From a checkpoint of a small mixture-of-experts model trained on Wikipedia.
Size: width 384, 109M parameters.
Experts: 16 experts in each of 19 layers, 112 squared ReLU neurons an expert.
Training: a variant of Muon for the experts, 462M tokens, 4841 steps.
Below are experts of layer 17 (counted from 0) of a mixture-of-experts language model. Rows are named router (the router's row for the expert), up (a neuron's input weights, with its number) and show model dimensions 256-319. Each number is 500 + 25 x the weight over its row's rms, rounded and kept within 0 to 999. Numbers have three digits each.
After each expert's rows: "gets" lists some tokens that make up at least twice as much of what it gets as of all text. This comes from a sample of Wikipedia text that the model never trained on. Tokens count by the router's weight.

# expert 0
router:519532548519489550481486534503518471488471498520496488493491455502482484515466464485452496492472489514466484473522487475503473482485492516497468507492469492449502477484485482440482526510483509
up0:511438537517473518462469486467484509529497508473514488470527474480510475498520508550511474498496458494525554518514497491508482559502522482473485509488460526486501508533510502463487514545505521
up1:504518523490507521468451501527473546488530499476497524516506468521494481473467493448551512505464495527504474505514480464493508493521490467499547502526472475475513497529475478547497505491470511
up2:508484493534489540526486535548485503515493490476546508503488522515476521543496504484460499436521497494470529447506472543558535507494524500458545506500474457518531455509510515551458494528529525
up3:491467512515495513509490443493525462530529529519496527513531483519504513534515464545470433492498508489498540494525508466532525481477502552502526491511502510445549497509507467508494496564526528
up4:494544515540501486468522504494500464540544513520489530532487471494563473498470522470512501563518514521519489506480521527476508498467498491503459504508509455470480508541480509513466507516534471
up5:535499446507493514518495498545526464530544501516488457480495512516474527534506497528508507474480517512527463505498521508496468503500472560518487487462463541476491554536492534474533482490531551
up6:525502476494502505499515488559530482547506562495552447524474526539542519508457520462521513520478456496502487498470504498502503484504489487510482560546487533515506500484518475509518479473512501
up7:474525499479507463505465492460503517500477518485525537457478534500481463500517510493437517493518473520537497513474503495488532534509445479525505491503540496521535495521540501499517544486484521
up8:509480526514527519476495492519527490477510508533524487531510478465491495535501488478494455503477526510508486503558511484496539523509489519510530502488524508500520495442509492475490488566495520
up9:475483513527474512520501481479508490544526530497469517450487498417504488498511477502493494473465454467470476472484453487521527508528518504494456493515528482502488520553510473473477509510505539
up10:490507469546503492501511501523512506480515505520494457446523482486484474534471478539480464506513494490518517513495476499517489541497549487510470519506477491525539524471505496495502494505496492
up11:486512528528515532516530542554519483474479532544503537525511509499466491504538463553512471519494531502509498531492530512492511512496517471513486483475463496489495496486458515475513522507503505
up12:530512498489502580478527509516529517479494471497478514476517469491487529547521453510470490499482447477478546497472449477520503504515516529517517497501499511480504491489537483492520467444497497
up13:480510537525484466501519481487460481531498526549499530542514517499531476481496502482486510433511519505509462483507474449467483506492483516498525519456487491466497503475483477517501540545490526
up14:535516507491510511486482506495495525519560460487496519500557487544544501489516469526514533455508520511525523480511544500495494510483499517492563496507517542539508516514499455499499513493495545
up15:522503508495561482498482497511478461492493476485545501479538485496477475502512468509499470517500499468552515514483511500468539463476534486511577494569485514499494556501484467498465536502558512
up16:476506496507472505519532518507474493480514486501497494490503428472490478484535480512502503483473494480498536510493538487470501490458498504461486491481499476501469509585477442480470521510518511
up17:497478530475508532513500534497494469500478482467497474509485476510527509516482517544477482456485566506511562518509496515527527441482496532508490524487500505551454500491458489480535486535478499
up18:503535514522481488497561538464462520538471504509492502459547525490511487475480488519506502482509500506507505475547468531527477529427501519520524478523506498508533542507510516508462506536508509
up19:541508495510499525519526521527512454489454536512498476504503483518457499539508475493470513491465507455517527512551492511515511523474541566457487497471432535488496501478518442519498500535506490
up20:480462496546542509491538499505491567475510495479487445552497486524522512450479527520515491530515487496527514523469491442483486514473487489479449470499474469516493486496476487490497498512469507
up21:473485523531508503480501487500460494532463528512460513476470499561521429537519477521526461520472480516524501538465492525486527498494520493500494495519510464493500513525476533475527521474547527
up22:479533538522550476476505498512480475518485520466503450461488509513498490465473562504532515513476487502569474470517490517505466455529530489460513502460487510488509530541527510491529504533489441
up23:474527531551494495515511522523540481464522551547470481511517582524487507504478513474475478457500542485501495458515530494478527496481452562494445537502500514513498488472505521499474496510511524
gets: " and", " |", ",", "–", ";", ":"

# expert 8
router:462482493547525500480490499481493493549537503514448501485501508470529480490506485523495488462491550518511501478517509465491522494493470546514499515519508515501485524473503519493528453498498553
up0:559475518503469515468500543495490512506511509489534508501494477484455460476529481516481461467495508496479497510525523488512528484495494529545502513501550543483515500520486501486537483486529505
up1:520492469523492472444470520472524498486523479534497483499547498489488513476506527496494505487505512477508487512509509455512505543483512510484524481493446452514473537503477494520487503513540545
up2:515519517475505505543506475549475483489527498504459482497501503523484452563537525484491486497470453466505498519493505446483512511493505498522507502492498480493504507515517537455527514482472525
up3:503489484533515480498505498534480502454487490501477505472486509508477461513521470450483452471500461517498504454538473500483445528531501527500517535525548528516547459470447457516530436512481483
up4:499505496519540527482458441535512507519484506509561478531502472548545515487502504541463468529532557464534510494495529498510495470509486516532521495470506531472535505503476523458482509473473537
up5:459469523510507449522472540530536471500538526484495507494489503480471495460525540466524513506532519551474492516473495533497519502500505464500502511471508507530492538518500503475511505508507440
up6:493488482494489499534492450502483562512497518506508475492509520492479506552504485492523463495472522453509516518531517506466533522485494530447497497497475475483472527504526532499511527466482468
up7:492534528453475528470455532490509480503477483474494505482501505464489509457491482460491532476487499546511484459527531502481448461493538502532527548509540538524476540488474516485479469478551505
up8:494498481512500531517522506484522510511545501520464501514479461461519460503495506488536488511447483513523451476523513489504495506463524518501456487501501504488506518530523524465502510479496489
up9:521463487536503466515530485489510509517529497486479525498499530520507519505512497489468475468472497521523500506487524467485471523516543552521469495515526551504510504547479525492516533496525545
up10:470491480508512505498452468517479522540532507524530505508497495455526519482530514465491504472497533488521551486541556503486496480518501512489482537480504506474546504524473516554501513517476488
up11:517466469483533455519477496473500524520503498555473459521506507514542525511502500540458473484574521453529516538527521454512491446509554499486491495476465495449529506500521488525492504509536477
up12:497494443529488481531521520481537507487511509533518495482455513504520509486522486557519540542464498518461476506534489519486481463503525538488490484490512509480503506492471475469484498504498534
up13:499474465544545503494476456502477465473522519517508512493491464490510537513507540557491531512480537529494499526498511542513500489465488479478488467509507494512541472503554535494500499440487495
up14:509523523521472486499495506497497494539508469527492539497489529515481455456519465517471503475462558517493521494506515504541517470504541489478582497508496528493512531517446512536488511459500548
up15:509526533476517514469490501505530491500531515490542490475510493500496483466452511470515488516474535537518495494547507462506532485496524509471438503515467492525486481493473481493531469494501512
up16:520522526515543479471497487485472533543512502492519476532495549482512513491471514504508478495466547546503487531530515519534484537489469486477526505491520500520491504506514509470505479486500538
up17:485528504503520489503435505533540523495493511505460465501506478507521499559490514514460508465511547510508520509496529491516483488483465566499508472495511518482479494452478480516515497481486547
up18:507508487447504508494491541434500501469482500525514519471482486552508487500492523478486438499449454507503460495527484486505504477517539524456526470516532478513500452491475502523489540523492550
up19:510525512479521531456460505481485509515507495491467472482489501493499501426485504521541523488501534518531523460507532479487490524508492482479488466483511515514519534461519519534524497526473509
up20:531502521491531511529482453496502500494485531493530505487473465482469452526524484527507494486536475475489500456505474514460498488506499517485465543472485454470462482510527539488512534477490448
up21:520485533532500499499538496495479504473472492456518536528520548503510526517471478505494496514456517492533501524485531498489479521531498569520509520509473505528485497523521532481494518498532519
up22:469496474514489533489498508508473515494472536487505459466486457535514466480511534509534534424496532488504511516528494487475483487458490479494480497534510490524498485496451505501522516538486517
up23:531496493518469496513493475484502475528538466460478495516468483467460530488480472501440465488528525529459503523449474507527493467541526439515514530465486515483540518532511509470535505521530506
gets: "\n", "=", "\n\n", " he", " =", " He"

# expert 7
router:462523512492509477456543455515522480504458472538494467499524515470536507502519522495485505467502492488474501497516480508472509472513513546517497508509507503493518473477543500466485494503501500
up0:518543528494507524484511454459559521507509462532500493505494508479519523485519492463489491428545541509523528519492541503470521481518501490479495507456480475502487483496514496520474525536504567
up1:500555541483476465521531556507489523482505462554521530499529489490508438478474512479511538516536486552489496474466512518486523521463514531504494427468494485457470499476518502484463497498513471
up2:531485488491486460434521468514493529525551471498491489496484515482488473498491511449551517480515508503493528497480521476477463477525502503527523466516510514487472531493514529498512538539520495
up3:489472550523478511532525501463468500534498531531502525510505557534536510504481537437459440509470455508480498485509510461504507474525522517489531492505549518489488481459507498486498511532469509
up4:486490521486498532461521527555519451502514453535480498475550545513487568523518507511498475475507480546512476532498489562472481506499496523490534531468485476459520483497483471503510461494497498
up5:510451523528517489432499473470517472474477496491515511476497455509479490502474502524445494511497504494538491524522451521469471523486504509523481478466506528497524486494500504492517450565495516
up6:541544507531504525512458510491501512487471496495506520538507427456479485532499490466483492499496504522549535486504483501512495471462521484461505536480465505523481497517501479500496513524519506
up7:489510500534480454497554476467484523493495485463497469487519531503530461517542454471518484518484494481498445482490501498473481489525435553516524543494510463476521507489540514527492535506489480
up8:495527532493535499487491498493523514479510472502504476529465522540517464532488505522506459502494514538505477463479503479473466464475512481496502484469472511495471516561532484531468483523544521
up9:482509515496526518519505494488458488463490489498503496531499466494453450516526520445479491478490476464505508488530540535502525470477474535485560543505490497478532460432529536517488468530481509
up10:489513525496471515537510534536557470473483485546553506485488535483480520475518524467506473528451486507492507505520492510479513504513498531496517501534495477456473542466555481491496497493494545
up11:462459492501472521524510484454447491533537462504500502502475528477517482503512521494485460494506512519487516506513503506446496446525510514507468512504504556523507522539466498497464507497528487
up12:528493488504509449478490528488480493523525563512527522549466522471492518490493510518505493479511504473560499475577507509498488489479510502479463503486519470531484518484460525516471436491475507
up13:477475532445489490513493550454479491507525479524515496517492468535477489491477489465536486468473484496514501528518518501505482547489558501500509557469504497442486511491486503490515469524528461
up14:472501490549484497482498486522473503467535528476485482492494522548528489499480509506474451490466533521475537477527505489547482445466496482541504529519490490483466514545518534478511444508516507
up15:508509495571480529509546548486516500532536510544499467527508522464505490481498506508483502460456501473553477505527479471507518487486477548500518547550517500501491502512527495496514486489517460
up16:486579524527536514501495519499503506510511473514482472510541467493495459469497476483460516473504481475517496486515521470503487509528493483499546480463473486520480495487459555473480500527522492
up17:460485505540520493508493476505467501522534491515520502483550519550482498492503541514500483463468474497566501504536494475470503502504500520513538518516500475499501482490549526473521472473521488
up18:469541498507495464512451463488548513484480538526533497479513508489505481528531504448489510485486503528521537489485486495519499517477517553470468508443520505505485467497450545480518490503501493
up19:500532526518497492438509513474531479479507491477506486494540445477503503542506510494489523519517487508496443510474513481553540514511470504475516524487504506538510478497510459470477487512500454
up20:498478503565490513471511490508495526482540470497490481523491536474482524496537505499468505463480503501518480469532521559504528487559534520453511524516533496507505438484480532516532465523486529
up21:496513495520539494522464483513478494493541505483503474477479463486516479474454525524474487507535510498518503525474461520476524528500483540518573502495534482485500475472488522475447475478487533
up22:502508510543504535486473490428522466511475508480464494525479488458503513524475498505438460478527486574524517498497529513447492461490522462508555505501506536498532480452498495513545459500523549
up23:509481470498501520532471458502509515488555524507463533520510549503510460466480495525493525491505505502478533523485550526462514471475528495509532451502506540492502477487516495523519520480494512
gets: "-", " (", " \"", "'", "{", " L"

# expert 12
router:499510530527490518462478487515509507500538472513509453496527483529533488437509490502499499451492495503523473503471543451511466506516489518478486481482537501485496463481526462490543465494524559
up0:470496480504499521466498517473544499515490460511523576454496451490505511483496524494513512472464552513492468462501468498499466514514529491497522481483496514488539512540564541480501508484476534
up1:528510501485466540524482507512478474500463497517483462542504522478511514477528486465502486486464557550478485502521518527529465459502483483522561495513488492511488528531516497499463547521531560
up2:514522480495541518462527486501470488507456485518493469473475477472515479510513505495468457460537491512505513514456458533462505514507501505517501482494503517505482519506503494529490468518492540
up3:489509523521505538491522502516477467488521540499528532516531519492506490468500527485498526514537548473545479532469507504536456476468510490491487514559492518511493524514511483500526525465502516
up4:502499485509508473530478482557431520519458503471533503512501472512499446491490505470485494461514504494512491498502504497490501473493482513480517537501546531457555534508527540511498500462529503
up5:486537512511534468523478496510512505475516476506469467470512486487525487512513541470514456463500493488424522500478515521486496528454484495512489460527483470483544534514503499520483460491463494
up6:475540442494490487509475500555526522508534499483477454487509521508549520456503526495516519508457485542509491498488494490486481506516520537520551534517515541535475478527469507503510507495471500
up7:517530471482530492474464488503493509505535499515500516557510463522519500519486515487481459501483518500509484595469506511504473497458500517488507531499522514499527485499525521501511512492495486
up8:511495481488521530529466490472529450493555484493486477535522512507521521509490446510508507516448483496500489530517504534541502484494502559545549485486513525449535522510505505520468503503517505
up9:520521504467488526493446494517502502520509500465498458505499492521485482465490484493442476437515509499507461511559532467487515479514553522514477539515529514504484500521463532494508470489535518
up10:491549533506554488510460408502487513506496506459505517502473504475465521464481526486496510478522491484502509473493471491488483498521522491531482512521507513426499489499506457494483514501508536
up11:511494483545502508486500529512490491474499528473530497491488503461515520473476543480488472498507529501527482504542498486481519450502505537485526527489559493445537497464513515454480520525519541
up12:471522544480491528474421529477508505524508496481536523481486484516517530487479499498493468532508504484514517510467492498477506535480558477491518492511523522500534506507510498493534494471508522
up13:482517521499530469477527443526466481545459431549488518506509524534487487476451487510512511504461494516511455520508484463537480535507486496466551487488508510465500505542498470499494490501479484
up14:543545450504505486509511509464496493519498488512473524551474507511520496544488502512484498529520501549501462533467504507525552493484487486530501507530520495482505498534491487487478495480509559
up15:481513488486503527471487501479482533515489506489473520496524480507493453521463491477487509480496501478495468490450527477493502490465497471479451513538450485455489491487483488503462437522513461
up16:549508444472506453463492541471443490523494502488506517522489522491457519506529488511543475485503505493515499535487498520479496541428492521531488499477511452523479462489524514513506449511499507
up17:540486466504478530482489482492468474487469490510548486490488453529567533465496532541513517528493559544477477537498479513491461531477525511532451491508503490522496494550543462538497487485495506
up18:526478480519499488475524557443492483467539490524471483501506525506526517506493501495486488494489546468454484508526500491494495487518464509515479526506551490522500540461493511499496448519521470
up19:465437520533482484468468478519478475493547537461513496533507514536510504539513499484502438514497485502485506465500484474521524528552501544460525505491489469476480490484476448508510509486498487
up20:515509485509506506494463474461540494471556475519566503532448521479475534429513508533470518438529523519532446534533487506487505484507458514518486534507498524507496527439509480452496480477542538
up21:537466528522485564466514526552522524544465490527513468485544505473489496497452543502511506462507519519525466534453503536500521479523522539527479497465515530472479505556496444499512501518484498
up22:516490474479505498467489502486500517476495497489501467494436534522538497497485470472467481462523498504504484509486460534495501495479528526480519517498521519490488486486532528544517535495502504
up23:449575501524515521502509451483490506518527527485505451518477524503507481449492531487536469494484509479526473478472492503513481456480506489484520517487521455465501541509470497542498529545498538
gets: " |", "-", "|", " \"", ":", " The"

# expert 6
router:451538511513554539503464512498519477481531491524523515459462522500500470502473503492535501475535506505496480502496533539515514498459514534509474516530526503490509517499539482490501475519534524
up0:494509512508495522551532509494494507494509471473512532513469479500510488502470470508474518509516494512500506433462500508493525539478510504516459492523509460536499479549482503481474516500534452
up1:509513476517476445513485476516488496454498517501471518465499547535492481531515499475470494449498524507529471521532508514499481543520491525512473468518434478482505519473517515488547492491501490
up2:477511488515507532493507542514453531538477505480549476511443502498486496514508460476492451514480513508489452492472487500460479508525481483468515465539487448486496520491471482476563496522502523
up3:477511527482466515482506507506520517518479485508551480462525452511477485450500491495469498501455512524477438534478439470542519487476493494511527536511483469491499520501492479461557482483499501
up4:526492479517510465468506498486517455505485495496563528489488466519486494448509552529518497520539485525465501495508455431505508494461473498471513560525462508541512495508503515519460475527500508
up5:464516549524490523477476487520479499506503497508487501507484496517541494485541499538516504504486465467517497541510488546497493483491486493505512507494466519474478506492507530495494527516502490
up6:491548500485537529498485481524501514486512477520486524467494489536527527525524524503451523471495501534524503489474493472468511498506498506465442502473441495487524488471519508499469519471517447
up7:568489560521514472495472490480500520470452509500531500514495576546480495520506505501541470533430499560512518484482472542500481532488539476519531533517495499497537501472471521466463510535532498
up8:478510531491537498472528499509524520553538480492521490517532470483509483512446515478502493484498534486521523524513565470487506511486518515439464524466535528473508512472510488506477473481467498
up9:510505472491498498488466479494489557504498523516536447490500525476511540502477532502551486496485560495491484498455520525427489518507508521512475433523478524502540490513501478489474491529496495
up10:484501531491489512502499511499536491561508477464522483479483503515487502501489492529548515503482494512535477522450479464475481485485532511536497536484493505483474511498500470516464517492554492
up11:502473491486538507489484491500508469484484422478494473465507502520484522504491498461480508475515507495484519489534530491478513486527511481524501509498473497509517511479532534500497521469514523
up12:530489538530447536502479544467513519453522499540516485511450514548465483512503525521465524538509505508514493528528469546492524481486527504468487503476442502526508508488493510486515516465505477
up13:478494513495508533473496490518522475472465490514496525487450454496484482501486490483480514500530481477495499519482511496489533539514551507476475496471537489508533493514517499528520527516524531
up14:501502491486503501491464511508504489508526521486523514456443527520481440525485490473480514477485502495483484492478501504538510526471508487493516524535450502464450470469491483548544486519509527
up15:480530484527493558524486510524524455494510473515515520506493526515537479501562500466480486495477520486492520502488495519496500456517510479473535474534507517482496507536472508513483493438496488
up16:494461502493528517488505514499495535493515479493503465535518482532510524481534511522493499485512549466513506538476537484517554517479539524527514506504541497525521494532508465511503506559475518
up17:473503531525517476456483502514481536526529486500516545529487489512476520516550538509510470518512480513457458495494476514457498547526510502518483504454458516515522534478508507498478475481537486
up18:480505490497541548510472544482512495498554493520517488526532481462490448563485542495556476528509516473500489502522499512542529506471503540506463513534515522507545480525506531535482504500483522
up19:452501481507520534477504493470467545507498521498495505522489519479536506496497500481503446499551536495502501519480504503531448512483547509481458487511498461501474525465509531496525520491479470
up20:465446536503492499464505515522493517553540463487537493506510508470510498512440449480464490469481506514527533522530519474494496550515540480508492501537500458557536521498526522536473509493551531
up21:462562517492550474497496495523492558507548469488506506502492486514498501490525481519464479452530540514481526524497531496475507447501532541499481477474505518539540525505504477516481495500502468
up22:505496463532569526501460482473520545488516488535496490472487458460495468516510497531514492485485529466519500506448422487504490480466487483528530537488483510467457491485503512555470475495485455
up23:470521471525473481529439477498557486477569488478477487473489498535461497470482563490526487487442515480555520469503531497498478466429495536503467485516493540515493535515548478519501538459484525
gets: " of", " in", " for", " with", " on", " by"

# expert 5
router:500522472499537478502481490507507492515518489490492488496486493533484538482511494499468470487487513537497487526516522475536506499494474519474540503513486499508478474503513543492510465456501544
up0:479488513488479499488493482511459506484510442458515485496483537482524492480501501481513494511513490453515443478476530507520514490509471549546538457468514522537470516546522471490511539482501525
up1:521546545496517504529465488484506484499475530504576534482534495552497517488489528451454436472472540531545499487475560486465468513478528445484491538522462553493494509506512514516485510446523475
up2:491494521523505493496454522470454454548493512510459493501513488498511546485507469479489458505499514473477432469467553480518530509502525538535523486505483516497473500476519548533531520536498519
up3:468515478516475481489501473495488498494503432536507483511524502503441488512470510515502518513474501497490497527527528460506494523521467514502520497463474462518472515486473501476560508515522503
up4:506498478481481539505474473470519502475536494569506510470492531501526456481483514487472514509514502489542530498465468519514522468491482527488543539496492538509489515470531472477553472504460500
up5:494512503483501505500512485470521509505515522442522500515478528512498526459484520507458453501520523502534521514481520523521484452486557501497477461464489550524501534521511484503510546483496532
up6:531530526484490510470497498520481513514460526496461535454481456472490486489511525516497541533453540506471506506499458514520513465542518471477500466485462509524512489542482506536504512517455477
up7:471498456465479542513506546467494529501478532556505550464481501495502550532513521468457497500492500517448504512464532520472524560480539522499522520468513511526503477459544505455501555523488502
up8:514501491474490484502460465485482480514502491491501534519461506533562480504479450534511510496503508484523460518518479543549450478496472490446508520480513498515494469500507542484463527466489521
up9:530511483459519452487501497491501534510496462545546479513486480516489503532498514489483501492522456478525511525448471504504468568505506544485507474529515524468483462505535495497456505486531474
up10:517460514523482490532466484483454502503513525459516496492523506536507474519497519538497506503488511481507461506526527457533491468510521497501493501490478514474432501530549542488481484488481498
up11:542511523502484502556519503470514475470470524428452486514488530475505509518522486468497454533523501456501488525517505501488530500469500454506510494476496485484504483493526522467544524467495512
up12:501512508481520503517461472466495524491531500503495519512513533480513515519499541524550491472477511502512464489494495538515477490536485528479471543501538537431453559555505545498478442514507491
up13:458520512480473555473455487511478461485512467498504483502502532542473510477463498519519478518491517492494463512493514473499493496508492518499514502496529505471497444532496462456538479526482500
up14:551516468499511502514470485548494535465502501492507452459460477546502560490510501505494523495493539472561509570526536530497530524509463505456508549512530533471518486485531509505508544538477519
up15:508483503500488523513490507483516497493488520455474523486467457501535509511485489502506525434433520477504522492538542482509522482477507475489480472469515493445496496516471518495540479484504489
up16:500508482514501468468508472479496480465481532505516488507483516503455493476514495486489476519473512477496487516434517455516493483489458497489530541561506502461501464500556490489484492498486510
up17:476495523469483497486490498530492518512495468516512528496505475474513495460492521497435523462445521485481511498471497492510547494505553506471514531501495472531469532478496531490500516477509514
up18:502529488527544539519476507485467487539548483498505430519481505522473507497447555487497519511525512541493458485540515503496492464501498566519540495547502511511468517513512518473463506498532546
up19:532524511494492505463485479519481520449533497488533472487533536526532488523463506475473433536540504492507523520501445476520463535479496498472523490516509553513479484478487527498496447519506538
up20:503462530555508495472506501568514488546505515499496505460517487518563502512511512471439491441485529490512537510499492539500458465511538470488494492482509492480508508501505534504490527530482520
up21:518503531518436496443493508511443566462482467488507502499502519563463458488502507525460507429491505513493474496459513473505543456481479501498502494519525475492474544495514553487508508462490540
up22:510519476458546507545504487476515538468507467504495524459482524523459517487504479479496534539488502528475528513486477481479517472514487521469482569502496540482527506492537485520496565515493542
up23:523539501500528475445512485514513488472521466487495474497520492501480556556510463497515486463530455530482464528460457519542477507467486505531478481516495520530492478517494515542492520510501487
gets: "\n\n", "\n", " (", " by", " \"", " that"

# expert 3
router:518477507525517501481519470507506498486541497488482512504446538537516496541515496464497490493490513576504526492517500466471491555478459505499487532507457494492486503481550462520484461454509523
up0:521543477529434458534526510534489483510518501500467460469472496479549488523489499522528523456500494513511497476474516480467500497513513470489495491499515499524433550454506490491490462521486532
up1:510497467539527506469488534530500468532519486553535463509494468495458474510464511510504487482531488514483495505511499437457523501473486453558504491475516503514523498554510517539497533483488519
up2:465495466542519490500503463498488514484450554504493477476510520475489479504475522561479476512537501492507475524501468547507488487494438468485492491535481493516501517528518532496538448487516498
up3:464546426518488496512493515502455519492521511481518474441499482470537524527464477539518504498524524558490472503518499487522483539470467507508474473533525478555503501479509522501524507496510524
up4:472484528497492487472483495492474490457538469491480504532477550468509488508525492499518498473511534494519519515498523480454523488491477555507462502437500475500494516515528470494500518496490518
up5:554486520508506525487498482486473514491536473488503512485491553493512493537515532499479464512498493446499456507531490502500477514498556504519483550471524508495461506461550492516512484541506432
up6:486532500467512535472505460518514511496488504477485434498506535529501488496449540543471510553440523526452549485540464482507460483491532488500522522503500518446510515506554491496541487503531459
up7:446494511462493476474524465495501500492533501539515521477505469455488494487524472476486483523490477540475468531471513476487539515485498546511460482478498500454513496527517505499476491498501483
up8:487478498513495490534537517527467503479531477471442537479482516529498522487492487489475443473490528512499481490489515508463465495504500499490502495522449481490495516522506465477468500497520503
up9:464504526469474473510511493503475539554474493512461548499469527492450517487463520498474520457504537526508486487486509491511505526528496482455485479535497489517529551507493492503481503452505538
up10:520555494490520536458483510484510524521466524477482481489469538478508465513520483490498451534484502452501475544507521507517541514469548485456498529478506499511500532497476527506528469496503497
up11:493514516546449518523532577474530529530507488476509496522514528545514489521454464512499493480458512525482535520549472493524500493495467519460523514503505515500489474522474508523502507492502486
up12:515488497544494539524490482475503486473507503493455461496508479502487489514490493494498538471486496557514470539527490532492435467470472509506476536491432517468511492495480538504495504456473447
up13:475547516478470510507490481488497508496470510523476444513491466510496460513539526519512481506500511484451465486505527501464489495507487499506479495494497434514514526512526499500529452519538463
up14:526530522497498498492468484523529483536486505514479478531457460509485478514465531488491480419536508508521467512496468503490493517510505511521498542484543545533522518488494526516479482494500520
up15:489446486531460486520489505497460491487525452483509489493503526528543516547508500512528532516506518465500511516526493493500471492543479459524462515502461535477472499520486541518530514525514498
up16:485505534483540497493488479497513461481501498477508480488515470487522473442471522490469518500473507501501520509492519479507457519523500476495492514488510520492520480502528489483452507511502517
up17:525511505521470492499490507505483496470500448473483541498519534468526493511530518488507529516490511491466478556498499550498482534486514482480502482493496472482460498549461481477505435492545542
up18:513535484484485466485505485497466510507556500528500516497494514503511506537497549498525514501462526506487476521490539491529519477472528542496508491510510457466503538506484505475487498511488522
up19:536478521524505532468499532533510489490521491493492501493518508517491509485516491535502476500484527494456485473503518486503497509488460471472495491514500518537492492462497538501474482476477523
up20:500472544539500541495494555502492486510503502527512534454541510483497536489546491518536482449508508495517489490538505463548497501502495524478501469517509505483506491489535518545463460536523519
up21:472534468479509506505514482513555488505510489471527512526517512532531516514500522492502500542496522480537501476493479462489491504529468506527496505539494531452469542479522501509514473546551498
up22:511446488526460500492484535481511494505534531509489504525522494518494496506543494520501480496522476526534489508521492466504511493488470461474532522542471508514514495484492516533474504500508417
up23:546464504500473478508497456467476487494536506511527475516432522525542469495510489490486531515483510508532505458491473454450517482518494509513500487525529518549449503505564501474483492517483462
gets: " the", "ed", " as", " on", " a", " in"

# expert 14
router:502496552523515523479518484506535466512503500475497480463501512491502483537532460506544490517484503507524505492503506472517473536505458570498479479532520522470519484470505499460501503463529514
up0:491522481463520518525518520503488499520513519513511472522536531500465521520516502513495524531545435491496497537520531502502502495484530528511496513479510513473521500472490487484518559476468494
up1:498470514508507515458484510454485529530483498534527503475515501492481511484531510510512470485469470520536463517509463492527465536519496556479511474481495536540551496481505524495520511532518548
up2:498524514503469503475479500492516504475504526526518522471516453508528481493508549500473460490491509527531486494495528490573479494506486504463491484495497526537478559497479506500513517516513498
up3:508512539445486503501482497506488441463457520499514514490458495537511474538527535452507497515520540521515480515521564540497456558500488506552510485503511484514541517528522491524477470484486512
up4:500514543495482529460449500489469501525492464495525504514469487485468505482518484520514474514496478480490515554530501491487441541497535457503504479517474562500483500524510506509479525495492540
up5:484496461479503458495487482477473456488493509509490491492497503526545534498506504500490472500498503491481511493502496523497480526467494417493484505487493519481513491503486467539501533472530501
up6:521503513491510530500511496524491507507493518526511438479502523471510462551489505476476430530470526529504489536513484503445522530464460513539489525487472506476490488520525464518517512507533495
up7:473507526505514531475490462529514517466523465509512454497486482534476459506465498499448512530475494489489490481478547502514488509494507520514532538467560499469483464491497529497479487514501487
up8:527523539522523500508490480502496479496477487492520487476539485525493490506530515479465485485513455491536500542497443477487456469465477466531520525539470471485513506510469544512426515482541506
up9:502497488502493483514489467471520483497477526462517503523484535502481513495525509493500519540508551503511509526551512534523520497472464548496534481505534536466513495541468507502503535495472484
up10:460540492521492486506486485550465523505500519487475562475501488537500472498460453474509540513498533499529515527514500537500475483507482533505522503519494498475487508509496529473514493459483486
up11:496526538503514455459474501474528497502457504555528480488502505495529523470507480463535513470530436488523528531486509487486495531525475514504461436500505532496550527504473491519468531496485505
up12:489565491479520481455481499473503516471546503485475497510500559493525498508524561485503532476519484509523536513477514482493517540482487527476483503521443473521509535478527487513527505495518510
up13:535487530499491493489514478538479499481486522510499491466511454481467491503523487499486495505486462488503515515499538483434463509513518496506516492529510505524472494542502493499477527520551492
up14:480523499485534481528461522521487446485459527465511513508485505526490477474490505516519469483480499521487530502493517505451479522495530518523504509533510483538537485472473480510518504515484496
up15:506542515536499499497460520449511491517532490463524470519533449506485501478469482523520497468501501468495503490526522464544474526514509585492546509565548483508497509477515514519509471518521525
up16:509484509527486466510515528490509487503511493486504518512502499523557463471479503502481481503505512500504501509533510472488472510497486453515527476557499509546432553491495505479487509523533501
up17:494513440492480474525476520470498526489473533503505507471517520506483518486467514487492508544493527483491478503518498489508444519527525504509533520506462456493497486472484495461503538521476515
up18:479490504495526532489529472521521501475524503553484524469472520540521522510524517465524479482551490499521499494520539510506470541505456525493471510526527509528525566534501463499533495513486475
up19:511504465488492482477483492471447463509489468485480519502488495496517502486506492484511493479494521477498515494498533492516506535452457529548536516558492520452494483464472469484508482513526488
up20:484486514518483527489508541560476525519509484490508538460514512512490526506461511518500512509494493537461502476469495487503526478559506533499522507510455510523483478480538477467487497491476507
up21:531455493487479523512521537453532513512511551494503499505455468473492515515495536467498494510491481526459547477507473507471507558487468450504467501477483477479507515518498505523493468497499517
up22:541503517549493527500468441476474523463522492496551535551488522507455507493561522497492497500488538491558501489512527509492487491477464515490529502550526483494506504509497546524474494481505514
up23:462472501524505516502492508485496491513534512527481545470497508484498507491467453511465499511483510519531518491492473489482488496544510526508470499556500505417504520437480533508485546513504495
gets: ".", " |", ":", ")", "|", ";"